Weights of a small mixture-of-experts language model, trained from scratch on English Wikipedia.
Experts: 64 experts in each of 12 layers, 3 picks a token, a sigmoid router.
Below are experts of layer 8 (counted from 0) of a mixture-of-experts language model. Rows are named router (the router's row for the expert), up (a neuron's input weights, with its number) and show model dimensions 0-63. Each number is 128 + 32 x the weight over its row's rms, rounded and kept within 0 to 255. Numbers have three digits each.
Before each expert's rows: a language model's description of what the expert responds to; "mostly gets" lists some tokens that are sent to it at least half of the time. This comes from a sample of Wikipedia text that the model never trained on.

# expert 27
It responds to: Word endings ing/ic. Inflectional and derivational endings such as ing, ic, ive, ous, completing words (fishing, meandering, charming), plus with, where, use, support.
mostly gets: "ing", "ic", "ting", " where", "ive", "ding"
router:166098090146149119085092147142199161125147103024092192143161113179186150149132128209115147074097069149153158096107127144083167158127111109153122140111150152102126145106095136115076141133198136
up0:093160175119106135142204109119116174126105088112144160154129124112114177144154094120106097136096142110142136087133132111168129109185101092179139160150145182150165119115101123090171111154092050
up1:119183124131104151129122153091127102174127142141146125159090154138133136096104122213118129074085141167134089197130112121145157109081128057160165227134147155123141125139112055073105138127193086
up2:138150120157171142130143201094151141134109151121117070129142140183107127119143131208132090107109137112101106198104109129103105137142097120139130144169122090109172145151216084104124113124126135
up3:072075136104163150109103064183148099150127105127150120099188151065112188153137158198122174092167126110146151137098134169160140091131086162146102124171102169085156124104122076136079093109149112
up4:065129111099081115155176112120153122115096171161108090143103158131151193144122137164088142153133174163113120168110119130105142159145113087118135083093143145164104078126099035071155143149116121
up5:122157104087130125124172122146135093096142103112119140160165174138128080135149075159126130130139138171142185077141115148122087072149123089151158088207083169111130094091135125099118158123109155
up6:113122142071140137117151072149141115118100123107117032084132146133149139159125102172106161059123143181147156170152115131137143128055148120134132091178122119178188097094124161086156108143096154
up7:115121150140102138122085050172140116125097115096137143171152100104149195156133148144116132099115136178103164123083138113128135109142164055128195147121131153128157124159090072118144126140165140
up8:118135118119134115083183147082157112183206117149140140146122123102142096153148098220095131117118139071133169177107162147102133098129036099120097134125154193094134156142104098124121119167120094
up9:175171127153115159100091159138138115134158079147085112170188167144121129126204062118100120128095168132112194045121117160121164127140162167162141089165093175085125120103135127058172125140135080
up10:152141116168170160081056132115121145149153080118100126094111149161142131111146147163087143117142120133119149093039102110166173087160129156154098053122107179121114104117092151106165143130107178
up11:108110142191141132154146136103188114078121166109152168183125108105092160132152096142133123067143144140150151119166080113158092128147130116139119163123175076096161071061166168070118100085056135
up12:116080141086103123086106191096164130137087169113118189112123095140124086128142133158117165092165122147153097116046133144096108149150116081149118191138076137086121074106123084138083144119193119
up13:134075140172162132088132099120129113165153126096144185140147115147071150093133130160110217115139142099147128086072079085134138149140148104098102087142138164154138114169147033112080171129113121
up14:078102131128133167134115105217161101115148089116116134138095159140040157127110089158113111110079170170197128195142102123088130130139115077143112168105129085136151112155168124086107131144167132
up15:123124139093047163111189152136171093171118160144161194126137155159115062119097092128151146071109118124115142110159143148116124120129031108176117092138188119155097095122077152131157099151130119
up16:105155158141111165072082102187200104075174130150101134152153137130093120110155111204107156070187123129186138129120131153131118101143118103173088086145124122134130131092086132126125103172161066
up17:096122108164134157153138165092143094103180071101113129151135144165130158075102105186144059040140131237187092145146105110189116130102091130152176139087153157096131113148123109095132138147146141
up18:112108114128030122120158140116157103127117094122098153166126099111159168117148099140074130107071122151124178174165101127105120108138061119080106080180126114115183120149112103096142113086186084
up19:078147133188138120092150210163151103133105137117131153081081167122116130116114139150142042101107112137120172126084163123162090148144095133176130062111124132130154116104092118059089145178178171
up20:144163148158149202160113149177158063086090141167134120206139105121061141145082192088137109114114181146099150050128135076150082155135190124126114140087119077143161105170140144108099085157133114
up21:120107148168169182161129116108135090137173146107123141147199069178075070134154153121127135076115137116119134064122074169104121057149127097108196128131129139114117139057132154077107064107160096
up22:117110143121114151170154144169136150116156177097123138148120150146161139110160176172120111068093125119152099140145131176112094082068067152078177155162102126151166081138097117064184073139073171
up23:129100148163088148109122163135155126125128123120153162129136084072155142096198071143107126108070099158136126100166173139130145143059071116135153153145142125049188095101147115141082116101145097
up24:115123142140150150098093107165152118130116107121111139065120113101084147088118136086114138153122129149154090119136107097179090157136197033111134073086096115118110092171112146092173108133168066
up25:137074135158065136105113120090133125127135111084153181135080109153088111063167124218120137051132102166163098124090081121106131136151180052119139128105144114130102173125170136121193057154104131
up26:132173155127131113128142168172124139130108121101143180150121110186141055120098138178097124091152132136141104082127181145113133131217055097130070127148114148083128071112115146114046121099174151
up27:102125136125099115135122139142120129134138131110179176149135084168099151142108073147107104112097112175138136109112102070124073140129087081081145059185134176089157125134141122111082145119135189
up28:151175143097124102196117213167124091108117113123155138119091116189171074123134110158115140131086153109103129076155161119154108148108111078132206093064147175085147135098099127098116131172107192
up29:115098133160064142156170094138138098160092140138119170180181119055141120121139144146111175163134109094120111055122101138088137128146133116121175075118119121072121132105109136139167094205127168
up30:119127143123128159139180154133132124136187090122168065134076073104106171154171097164100147143127119161190135161137091137088114106151066142173120157166124108182130159092221040077081121097111122
up31:128179167069121175127165144184139123120138139166109163128200146163076048104126039092116180146135155157123098080115111135186145139072103164170116105120149172157162096125107141136082112114125094
up32:149126142082144124151104149152076135170136149131193168156147056147109070066079078152106048137141159132128160166101168179115152076115086125080131168125173130163111164102138170085115070173120093
up33:026196123135165133130223083112114097120132106133159113143168040163135160140126100194107109079146109216138127169106086139105112113126095108162155101150121126107103101166168113121120153158121103
up34:131143124107066153091185169167135122125114100127146149175136122185125148133114115184095186126096143133182174165138060167137112153123134148115159122190099124200148048102110092073089131160134116
up35:136171137171082095111126147120111093121152064148191166174164077164091127099134091157079110183113093150114183145134152081132102162132121115130096161132114130125166178143181077151113092210167081
up36:126152128155162182124162119161086138129161147150077068140074182162122089129134055138120124062122109170173136143166147080166191118134121178107129131111159121129113115125096158145164088073042104
up37:100072141109074107135126110159118115149147085134160171215164108120124112137178105169091129142106146126105136118143124173113154142205075104127098128186141145075185139055109042149087119093152135
up38:139147142129157172084132150143120109154144115165151113149166090055146104129100089204098136117112163134064183122074171126153120165177138121066139110159125161051139150142181054055091155117157145
up39:119112131096087143096194107179147123131081105136145121196149084134099161109160101186112099132105163145138147116155100185154080123118124108128109161124155108155132118169096081128125092095159173
up40:144077164125124151095133147128172134089131128094154142139128110124164131021142146114105157116100120066142141087180100148174130124038078179169099132179158178163136183156139104157159116159116125
up41:131128134185162163121134148145142185109160049129146134135108164168167148065096134132119089121098118187183133213118141097088130097161124147092113172125080105074123142111152130079089104161120144
up42:140147125089151130076112141129169118187178134156102075114096079135154128136084141183100118164123132163212144173084071151129138107146101112125113107196121146203119104138116090127123092157155127
up43:127167143142113121093131127194150113082114085145147135149123048112160088142183120174093173137083109108109136148164140214119101121125161147107105110176106194147157142123126154136099105135124134
up44:148153115198137217117148182094103119124183106106134130146161114139084141114114147196101141107134140199194148150102110130106132141170115076134113163129090117153095089141142110096082116137131093
up45:116123134096121153118137132176123096097168056089081117139118113190181145106139114118090199147082153138252165089149166145145111156150157130136155144118110152192122038096156154110145078108129157
up46:086167142096141129163100079164124147158129121110132136121154105191174084143112097104113103107144138126179126095108169132170157025108044080170138122140121163125099113142141127098121083146173114
up47:145064128167113138151131151090133103165132179148127134146137138191118154153076131108116155115100141157136147150127138138078154106114085135119174085141150173085125098087153117137115140170101221
up48:099103144129151159104156167084118123114131090110129104134141135159111114076182169165123108054130124155134154156136125116192084150167145093143109165111164131141149075136123038154111106061158138
up49:194170106150079124102137110106133086121164110125074149122143142142123135067166087148109252080103134178103121122120123059141144111100064126169093100095074114121144128169151111111206132143164162
up50:117118127123058147160121146125134063122139115109149168141166138178108129137161092129103119141121135118106149070038131102075138142178046090218142088115095128075128093068179083135095145128177130
up51:141117121117089138104098200133150068188191149132115122130099149186127147115128200160112174077122131154072175078099120103102116169118076091119183106172112144096128106092081125134100168105104098
up52:164121120108107142124106120146150055144163020128155143144120154129153070136194133135108195121134143110159177085116117144081140130172160153134106111211074159124131147167130110081129105109165138
up53:133148148097105141101149141123154130099147104119162123140210087047124138171134112113112175145140160124156143108138165157102103163126087096136097114185082152159148136090097104138148117130130077
up54:169112128117086132096147180157138142090186087117096106161121149177111148132114078181092083088114134151231112083155150102141064161160125169143100089083106136148165129127105158129108107176137127
up55:144132150120171154116136136130070114085075052109135171126148102120151105112145117138097113090112164164168128123123065168108160122091135129172172116108056158106150113103123134130135120049150093
up56:092127127101054138143168119178149090124162062115137079138101156082150131154098094215143085115075111107128163162115079116084151140138094130177170120102107113127202125134104150102109155171203152
up57:135097153092101187077095112103096010189142152128197167125113117079134070110086126146110161124103133154181112082116176126148102135137121118064131121080134173146077099134176107103096121100165159
up58:144122158190132142126101149118121131156173195140144116129142128147060141145153149171113092117219137167096201156071154128130149119167095054125134108124115132132156104124106152132159100159121118
up59:124082143123134098156102088109127131116172120116118147111092113103133164122103122096123192160156147169206140105047148117150180123148106073093146100059118159164130132108157089124104150166119178
up60:154112151119114151144162093122093066125142158095151151181101112112054176141096117129104197146107120143206174115133154099121156070059081101115114149133112140182113089100165097174090080124143171
up61:142106131141113117105117143163119142124158070124171176161139136122152129120175113195099126125115135129120131064096120119118124169088107038169174100144095153113121150136148089112103092151113127
up62:173110145116096175149099103108163137172104108104125114102139092179149161144086151104124170120119138157085207150183169124109132167172079061143135155148084147161145078067083101115105098105150166
up63:145038145125139132090139117101173137198144085085122118119134062156110157131084140157116078138129145179146140191076151072150076167106134052065141152134088121151114094165168070134079126081144174
up64:116130137152122117117153209150124162135168075093135118107146116153121091139115115182064119121164124101163141146156089097148082175142063168176104141108080193109081139086170086077078119137157134
up65:117125120153154148136174154134120059130086065119163102159110154140137112109145102201108067117066157156159122179080147150158123122073105063162137137175072090052147102128148117142092131136151095
up66:168097107121092155124108159154162089131148116118166122115118085206158127114147141144086119156131117159160115116096174097096169160134142091150101108154066104149106095106145072081135137077176135
up67:119100125130183150158153161065139144111142170099114174166169103141156166087132097206117178070120132114106185077125143127099109185109144109160147099127076117100109126143136126057115143111112144
up68:125119131141068153125094145152129127136206097106149091112103133185115121121094111187125109091078122125169070103062154138144132109191080046171121144154139163169144109100093169053120122144164128
up69:132118153176146157148126170149120111144085067118123137082129125205126081051092152108107129106123153186077102089145126119123138122144154083125169123082165196130159116093111160136102096098208158
up70:096124147173078139085113134134168111205159148107141105072132130132073099167157137162121147142113116141130112153138131141124160127159107090172116097150125172136114071108096067138111118209139091
up71:122096113146123145190070099158155095162146146108190134126074100165131145088089110168148078077147114180081147103071194120132080102138016089145146117085150141125172081077108143105117144179146133
up72:145122136124173189142107133133125168181128028113131142109099047098144137145176121101092138117127125200115205100186074101117109137133134139111176123118114189171113130141093131109158074108145114
up73:072110151122144160079106121129134138136114107129148126039071131144101174135136123131071122115145123121206180190118126062161098180109128117131151081118130105169126132198168129136125142099147090
up74:122138139155137125145138234080112118077201128111162094163071187135109104088100067178152111084157133128164105131130173126127131094131099124132147129112161163068169136175078121174150137157143097
up75:124051126140108141155104058160168106140146133104107177161169118145120157095135162095144132043127114125115117133169148156116097085144112106137181133113116118165168081089078124116131130173106145
up76:112096113189163127143112165128121139174129121112131129243147094160105116112082114160116154107157115144158086119084100113135178136158164068181151121160117150151134088193110146110106161130144161
up77:117096148140084115142101128168100108112156101110119143131126112163111088133091048117098108083161109117143051129123162160085158161110149113171098158130103152099204128100086188123098098184172145
up78:061176159085129161116145063115144138180136099156114126109126153109155073142187092167111154031156139160116143155135124130122121057040096134161196122170138093146182099084079096136158128136182119
up79:140109126137125115141135079112100103157159119091126117140195143129105127155127111192122133061135140155145124117090050144105115162112093084159139077172060135114187133115143122105144114143157125
up80:092117143199146131116162124158146119136053113107136089092131117109072138125167107170121128123133140101138175106078131120197127141120095099167146176122092136049153116182152132149163105118041127
up81:140088135188082159101075098161174094148100132087180170161181112147078174138132114188129122115121115120127181144101077155118114115098083125116106103162089185080139139104143149115096123126121134
up82:149094135139086166145208153104135164119186138135200171160072144116120197127162181094091162161132121105115162150113144135101114092186128113109135126158108161145142130160068085126163108195072160
up83:125134142133156209126148125106158159086145188091161123106084160132118173073148120145107137104144139189147087170123120093138095162100097150095136088125141078184162076146129130076124097139079112
up84:120049133138103158104131098082155082123178129124119116133157186131119162091190100159119181091120150144079131112086071087087189195164129055149145156162127124149150163129172135084081129135132090
up85:115131133126111088138124136075129122126181083113123092127099135151126105120115108161100188054145119110192098146132137089130152115194098076155122142126119148089223141133113121129100141098125087
up86:176104129142083119121134164135134092120165098125158138174159140134145104124133109092131121141118137121166112086154109147125129170089138154171150117163036112150126139103100082024140123163098083
up87:105106125151053139220125136170159044116149102144092132166185135169124107052122140138118137115148137131134052133172161120104080147104148121149133160100168112196142083115096123062146105166184170
up88:113094104203099151102156144127118111174095096130096152161094108187100138130178073161151151116170077181166139123146097118106136137177062146151141156149056134122123080081091110081125105137164145
up89:116176141161144128071149090138129159133159124120138151120117145152107114120148115177093100125085128139165154167142158151105123170123116035149095154107121101143107115192169129156102099115162117
up90:114124154118109131142112070173092116146116136137137158130163178115131152136165102136120113110138127149171185146104137105119135116163108167073099116161138101208096116108164161112205116064064135
up91:120138123133167139108107108108093140126180121154124094192139136134164117145106077136091073126176139228130165169142122139146122098146109160102120166176125156169170079148146076117102142115133140
up92:112151129176094113175115144101137143135093135132126104109129080168152150114127095205118119092082152122110137110175111127110166147140129150124134086144130217119108101088164139091148109196143182
up93:163120128103043098151132096148135120158131117112152169153118096115195127082120080182079111088107127180145167135107082127108163103124047061132130136156171164192141127096119108160122109181138129
up94:105082147172152174112095110127146122166171089094147124114117089168073148135121168191139170106172138107128122104034188095144133141165143043128118134109168107151172133144038116113123124111091164
up95:119161166164186147100045089141142115131119132115130152119110122155107114138160114149117179073095134155125161115106173101089131142123069097115148165124138156172122138129127187138143088060175137
up96:100090130136118150142106161130105123141141076095122115100145097118146138137167157141075154202109153089107092137120138138131018133144112123153144108170055131099123116138166124130113146156162194
up97:139132153115146126129106159145125134119197133136131126110065180178139140144129103117089153072116123155158165172134121127069137106146113128126117115106087147142130172109130183083116101123173147